config.yaml
hidden_size: 128
d_expert: 144
d_shared_expert: 0
hidden_act: "swiglu"
router_z_loss: 0.001
n_groups: 8
init_std_router: 0.0235
vocab_size: 4096
beta1: 0.95
beta2: 0.99
max_grad_norm: 2.0
batch_tokens: [65536, 131072, 196608]
Below are experts of layer 2 (counted from 0) of a mixture-of-experts language model. Rows are named router (the router's row for the expert), gate (a neuron's input weights, with its number), up (a neuron's input weights, with its number), down (a neuron's output weights, with its number) and show model dimensions 0-127. Each number is 500 + 40 x the weight over its row's rms, rounded and kept within 0 to 999. Numbers have three digits each.
Before each expert's rows: a language model's description of what the expert responds to; "comes before" lists some tokens at least twice as common just after its tokens as in all text. This comes from a sample of Wikipedia text that the model never trained on. Tokens count by the router's weight.

# expert 27
It responds to: Word-final suffixes forming plurals or agent nouns, like -ers, -s, -ies, -ants, as in doctors, continues, Bakersfield.
comes before: " of", ",", " in", " and", ".", " were"
router:471556460567428484512532475431565538460492484483528530472458548472449485588490514498509511514534572484548550496522439546542490523446437464560508412485509465579539452479472540541472506493483512484487473463482484523506457541503529547477543525462577447447428472476466523515564566464480463517482434500498551495522466529479494566586492485476541506501539501535548530399538506527461574450503
gate1:501535512549478500573461417511562481533465496524458527498431524546456510521392455479500460496480445499483536486458472465499553521533505579505426473521454550482527430456444485491508479488429562565529472459525438523571437513453516526432531465531549542463483400532478541505544493405523474493458490500523530503466516513491512527532570500448477536521544537494477547533465433505521502559545
up1:417502453530508522457432437503576482531458527458536516543554451474473498447391501455518448536502480540532493488499473531526508484521435505513460514550580545488500507542485471479457493501433590560486501473552466509514460505475538537497528479426499545511533503477602605498558583472515514521438474520521504585546481500467470532519552502466485519526518501504506537532469561515596516519537
down1:425517501499438461546514457455504511472547479460543446520514494489584562513522468413558450474516527498513456535412487543578485540498458487514440420533514439535452433420460521444462494507481472425556516474509443500528539531528532492507402505480516514532440509483553508505491443475502445566546512502536536513563500498485498549513481520509498432547497520538409476522514541483467423519484
gate2:448493422557511468520573484537519477559471459553549472505448540538495547530515513391472511442514565497546462578477413466492471507498404460524481564534513508464483469547481503533480460458530469520477491563484477564536513520515478553516503511489557445463460406498514500403510580463529511524530464488497506512457448538490541444518511532404516504562485507503484506576462497469497504447499
up2:585526638496547535584500493465494461522497530470452557525497484504484504542541475490483388530454483530505456531547557509511524532494543485461490493472463442551574566444504510485506445496499540562490516468534497518509533470483528440528493475476520540530477558535556533579492461523437506523466521533511538571454557407581540581535520525524468521536510527531464526540481546509479484518527
down2:451494508470574480482405496504448473536445514513558419490498482467453507449424496438515428477527440557538481488488508468526596492534486561446488502467590506514490455518490445499523522537480465509483524554530464457546471540432536573452557501536505503519487540530541474498505494574565551509488511461527500526448533542549412522558466476504525459445522446576497541503548447552485496484470
gate3:500545439491503528527463546471498439482505487522493546513443531488523497516507435515498538553484494450506547445486510563493541544453525445476436474509504480455512459557514495495530555528509445497474482530546457480445409468458512567458454527473523429607429475504546480472514494502482486544514512442530458470490368544418536494511513474504424473527511474475485447410494450491525580522567
up3:504499511472527451463524438493447522528519490540508492517476522378548518480504496552506441553504519434513442518444520477475477536438506506504593480491529497460556545506439473585452542526510484525542511514621512472550460529484450480493448486504479427553508550527477462599465573436540433467515430485511471511534505502494497479511450468519567519456500526431527523479560480472551500533550
down3:428495440535490499537514459467446399503494508525482505499473464484507536561560517450526467526437496575455379533484512483503481454468468551474520496501505540504542450498521509495487556549504506455468508490495484445471479461486492490440495562500589493474548459480460464465535540490379591490528526496544486450517481539404489503571533549480502519538436468457451518462524530546507484490410
gate4:509540486502552515446472475471457511508510445445537467469480497507531496503412464534452536554514544509479594576463474502519442501503515454481527483444482552435502530554437497535443412468483452510533534475526455541516527537508454552544489443499512428500519473585498499475514552587479512522519488468529606507483523416481524558551511521524565489519505595568498488454551546501529534537527
up4:468510543492510560489513482529513500508513431500520502525513445500547456570475471538499564531496533493521536522472468509539533559552606452468521512513444519488561566545468530527507453458464449478505522457537512544596553586536457525578535430564505475525461557500481501491557493508495442516509563429549563585474460434415545525486534493513537503462470513588495504520528535501507539536512
down4:534515456546482524540505496458481572514527549631479440497476585506433539486452451463552547493575588560506467444451548487482575538464486538500540509494511557487474458502479475514539523484462444477448482557489451449548528469523468460503502531452518542541553507538480515535514544547529452508504500434478485441493491449474502559500553473472515459495496528427584486430526444477508442509503
gate5:492518492547483463411477580438488483484553556539547505427533508454424438542500482496508489513534478474484510480520488496537512526492467529558473423499559465521512507444567491509480485560414464523620441495461545459457517519513518535531410501482486573503513489544498516600498537510525525481525470512548520509460554566478475493486577453491478539509542487526443530529562424432522472496491
up5:474443531490439545554577454559524488482509468438463520526458493496544521439434496481518504473505485508567541552467521507468537501521526494365555536504432476485470508517493539514555508470569527516383501481513437559507519436436505444483538485495467502543546502488476515409499503466439509548476551466470429523514452421536462536447472523457554488496484522510513538589489524486507507468527
down5:513453510475549454551555427520497497490461487480433467600545473407510494488521495503519490476482532495512509533517422459497455496555506449406470521535466476466503491595484542620480506489604459481541433503515510473426440459447545523489515513443505499491514543516484463460465508513481427485552427491415494487441506483468534505440428524501539503519471511467521451479477493523480502441509

# expert 40
It responds to: Blank-line breaks ending article titles and section headings (= Title =, === Section ===), paragraphs, colons and table rows.
comes before: "The", "==", "===", "|", "==\n", "American"
router:470461444583497504500535436476558563484486474438517559477446571452459467526541487479526514519516503492546557493536436551524474525480442465542451447471476453536529457484466528496564457502516494451520420461514467559509476545500576488477565491456537485455513492466474506564533532518518433537482463496504547523565468517449427548541440516511491496517549437553480577429526505492486551486405
gate3:453500513458526505520537520479512488535491563431564551558543512468536412542482486448496489519447532436453574493470551496527553557464500526516487524429484483464489520435418519545519472512433488452550439551497492517490513525493528433503536508456419517501581458460495445532465528533448446524486432454575484570534441551478440483453456467497453509418514472470488511546500496515476533555512
up3:483499498510536491529464488475437515502501435525427455464452425523450546501449454509548454534550529511491465470508510543477515480535524486579512507586469459452518504510518504504501539512585504566425507478459431446485545459515533605514495479538568442469397571558514519455483547493494525514498590506467544420467566444507554537555510535502517485545449493548509493499511533503534478452505
down3:391477442494541475526479410469598547483534497452515457521509500517547463571482536552505463521441512502489525445547483476524519520497600497536580432457506503512510487480510459600562507506481521535513459497519520561561533507514539518521502451503505486492423442513425538480512490438467511534517475482453427482485473512513500494462423470552542531513582524604481481517517507469555492528506
gate4:464464530507523504590581496544472496442497509517485447485421488454559470540552459453549546540557520550529481527521515481467449543518466487569478506497533522508538530470450489567448412435455500554525538445502521524464522502534506519467560492537457454539542450487465476507522480507490548489451585502496490578558513447456392567506485487456506551445465516489473548453469443483504534539551
up4:491500465479444495484496505483525490474423506541580419558464474555436488484610561556499494541457498427507473525483492553457467506514463454534550496478538543531527494503539477472522507408517460515474471469508496461527510473455489463475487463483519569467555459528461526598567511469538468509539549503564485489438492463532570398472542490466536571458530504485525411539505478450506462477531
down4:516505540509484476467470464523483443461571497533517491497446461456545515466506509559507482528504580503504485559543521567458466567423479464494531558481478482467545433518475515497538580458451465491397425441510518514473518526468548549465492509422503506485489502388506563508476498525529503556476502490423461542450511449449470441537542502526566531546484527582470500572468491488503536565536
gate5:456514548508510500535481464574534475491450442501552513500476517479473555432499572500557546466583540452537591510504469517492508535429551490539509499528462503526428420528410505555547459476474513505501585507485558543502457502531497524535571514524540550537460471482532456529486474532444458524500486516512536567526424542508457492538494522494527457527477465445420559464536524420556517551530
up5:461506505502518553523494496536503520524497482522540506529464516468515548494511485482551484503612479465546573461525503496497424536498534507560496453567519472517388380523462528510493501397495511516470577468502564492520473498540455474555543517441483522557492558476545565575512453522481477557465460436511489544493450504482480508535489533494526463556446474484478526431501578447572510555527
down5:531472503472488530565471493448526456419513574533440424588481450507488549498480426492435541484473543536499445467451534615523492425492445542527462524473532483514488441449544449465508513527527558523496462484514516530487524496514507523467463511536543500508490537502494511557517545466560468504477617461531476480510498450466512499454461531499442518528436525494534441488447462614533494461532
gate6:498465503463467490450427537574569506452466542494519558476521515545490450500427499434467468520539529504459553446506492511510513501525541489481524458461483521471496503526481472511477497546500507462434427415512422473451436459573515518421422489591431511527484510476515493444536527578545508543543469500521518485528510534525586514565539454486454551504534510496531615445501471495538534504476
up6:532571551469500467520515464496412529462523445505553539531595490429491520496537562506508459516409516461470483450472554525476458464473516520536517494480447501546490567516527505505502555490521561502466426562513551502513465588440463477520469493468534478458468557553520497474522483380527485512481534491479467446529505490522391483431488575460534480496505453499478430517495549462499437470530
down6:485484437560509449514483490489514561508503458453464489510420397444425515480503441487412513524476521488609544549497473478539525489552505513541477427484469543546573472445525509456530546554426476510511486524452474511528539448480495535458466540510556490472485507472414544468491512555460563523542465500570523442527529501467518465461503543459471495557565510510508536521481434507456571516464
gate7:507529460489530482556579540476556530480473528485467515475559522499554412482555505483544511510478470438486430498517507477463419488514539480495571494491531500461489484510467593497476528508447540424476501429499505546536536443459464440539497480465424502453520545583505499469557513561514574512489444509453489546461501506447616514457540477417480477529503526518524468463507525455538571552465
up7:574487437560515507509559503425541468514527522493478518508489519456542478491516505531493415501510465526454518489527478420541487486552496564384482554457474441470470456544565424500472506517480543449451447534464477462567505488468467447459502503495455496495470521495478549531472521464497551517479491532445468479463543485448563522460544440499485402476472521628546453437471453480515537491507
down7:512468472566544531503477556481575523485479549502500596486501526423513473542472574491505467476463471535473481473473465467468460442546456466467477460449497561481510509517536481419476540506519489464495466505522558512536518447598506469533490475494470424526517545476511462577497561533522515484409502455517506520478507517444605518503504519538410510476447458537500393542603521482505510491479

# expert 56
It responds to: Commas, mostly after digits in dates and thousands like October 7, 1990 or 11,913, plus some clause commas and dashes.
comes before: " ", " and", "0", " he", " but", " which"
router:477500480562460498491551468464501583430514471449484545468482570489468460536488477491521509566531570515589551491501447525575473586450492482534482470486487425540564514509501539528527475502510555475487492470519462535548489503480563521467496516476516456465509491485480545551555519480516456593469474483470550493557494556408482524545399475481553529490560436512531541513528524478445531430429
gate3:463536512559471515507402541483524480432506491483503526491541466488552519488523496457530481474555525398556476470542452494431491454478438497462488504461422438534441488477565479537541473544529518477443467533455549491518539555501564513470527470527538497553530513477441432471489452493509510479509504540420479531537432420523455503530460518499547492536554524530553571497520542604554523454454
up3:556479580566515514482488549421517517536505415480514532526443436554548555469528525502561460507494520512479577517461458447534560509538450451521529542470535408497479470498464598474469556473503456531546545524476464548430450461511490494500444528449576519473452449532449466517494520488489557467514500512491472548547590535514525494441502518516487401472504485504537446476492522546495535534507
down3:479523561459438469428516487470487440517503459535491481486527508510487530511441504502490459470393508444510497515436382543512506521416482446552463468505453521522438493471491545446423490538486511526584460531453495566469570472485504465523530435526558485472524542557490519538522523550479497474505429542487424505516543478466533473468529533567435470530531416501523426541514457515485520499535
gate4:547483495553441479459511491515546563478544485540525441448491457442480558446499435430546466468482528435435514468491520526451446456575505480490543423484557545503529531497494476558535458537459547478460531515556450453529505461410494468492487505546507504463526523533495518525480476458482447509499499586520502475434465507493516486558564574441458508522513484448510476453632538507513511501436
up4:435484544495570496506541474443513499503480519478474495520574460472529541481544558473545519516536561506500440506569488574540540424545484506498456543430489461496571504521578485425561459526452503521505535539486492535490481545519485503601517450437434463533529486519494460494539474528495449510516510500499508485473411487517507437444515477539496455415482468537423438548489518424498597515504
down4:525486497546521515458544538453530412540510509455477437479581583486442537430468556507482476459532572478482542473533550552483543472508528572517532537525474447571510541488458529538470489427545536493559455466486564464497477515476487472502528467513546543509576517424528536410541504510523497469501481485598518495540480471601526508568485487536489522482543475525479472481443462540532552523534
gate5:506458503512505515546568477492420490474524485590584461570531496544479540459476488558499576474461483485440572482499487501472497508422492538542414429449417504474485498528529451502454501582473486488473591532479511520513515479557613517486552507500518497467493421501505505465550461512463512543550467528556509496516477458514553475413496515510450500484450514574452535492553478527515468465505
up5:418465533543541511492517508496424474460546493557548443539453459549543568454420496559548567469512454495541587542517489481452486506467468584564410493419480503510480446479528477500473504560432471517472608552426497531485533525504521530487568535507499482513555461552552489447536497544515531529538484479561518512552524478520534484482485492501496534465471503547459476561492471492541538513524
down5:494511527469542509445584466467580568541511520537481509469523472570460531472513529531530428551498485506547513577493526454473467490478416562449527501441551477537505459533516476494470507556563468484533456506401432485494472488506548521441520490516439469535395460539533533527468449533509519600505445475476474471493519553512516426501447505500510495491493432458569472561505478483549550488489
gate6:535554448505514472466461506487466573522471466547556509536535546499481466463471510522522542493517514526536451458445533435577463527510563456484481513453462568374485526548450522516526490445526516538524518454523512476465531532487581567516563518503458481555552441481470503492453456539482472516532526474455487473507564486577607534520568461525519555450516533482483451494495519464453577501440
up6:458514352539524470540462518525430558555457467485473504525507508521525432446516485476494481514430518561493520457482472529551516453540523504564456493447438514444501606499488541522536519484570486561584511451514562580505552497568541541484514519465475539496556494477527468492585492533516444537495483461494535479523522480481547483518543494479465528500502540493482469424478452538583526515480
down6:582456503522508498457500554455526433506447545473466524497502507481516542519475598459420478412560569507514476509556546560514519552543532514508540403495498480528541476417549458564494521482463537518482522516432541535501567470497475467564461548526544498455456419487493540523468531514545471513494483505540472461493541440554487430546530501554461500470400516478482474562547523509485497502511
gate7:495546513446459552438454561497411568504465482534535484503520498514459503556535501459549492500581586507488498510543548467511484495519513482559508601532473546492497545473555504527494535501491522524435496505479468514517553517431507589526522537477573438464457533569543522523488521519535555420530477497427473490529502480465475481539540463512458497488579435441449562536562505517451459497426
up7:462452482491526453519539475535605423520545466478424472467511506490532392479459548570444530476443406495457511492455457499508510515484478473399497490436479472500497466500456486517488482546522464472554486479498495547465518485518506434486528479520486573475438439454443481456451478498521461549477505525530520486448488499490555446464496471501602468509436543528506467506428460525576472533557
down7:542463507531477544484544425518461414514497480530475506501493494559538469531488512501533500500450463542446468474567450481515494527531495463574550513452524474488437442501466507590503480531552512499512449555561456557494426418545537558496490562474515540511452468557541444488423485458478514450557498496467535515534460471460579505498524586476527538531429511529493512534532409485546455458448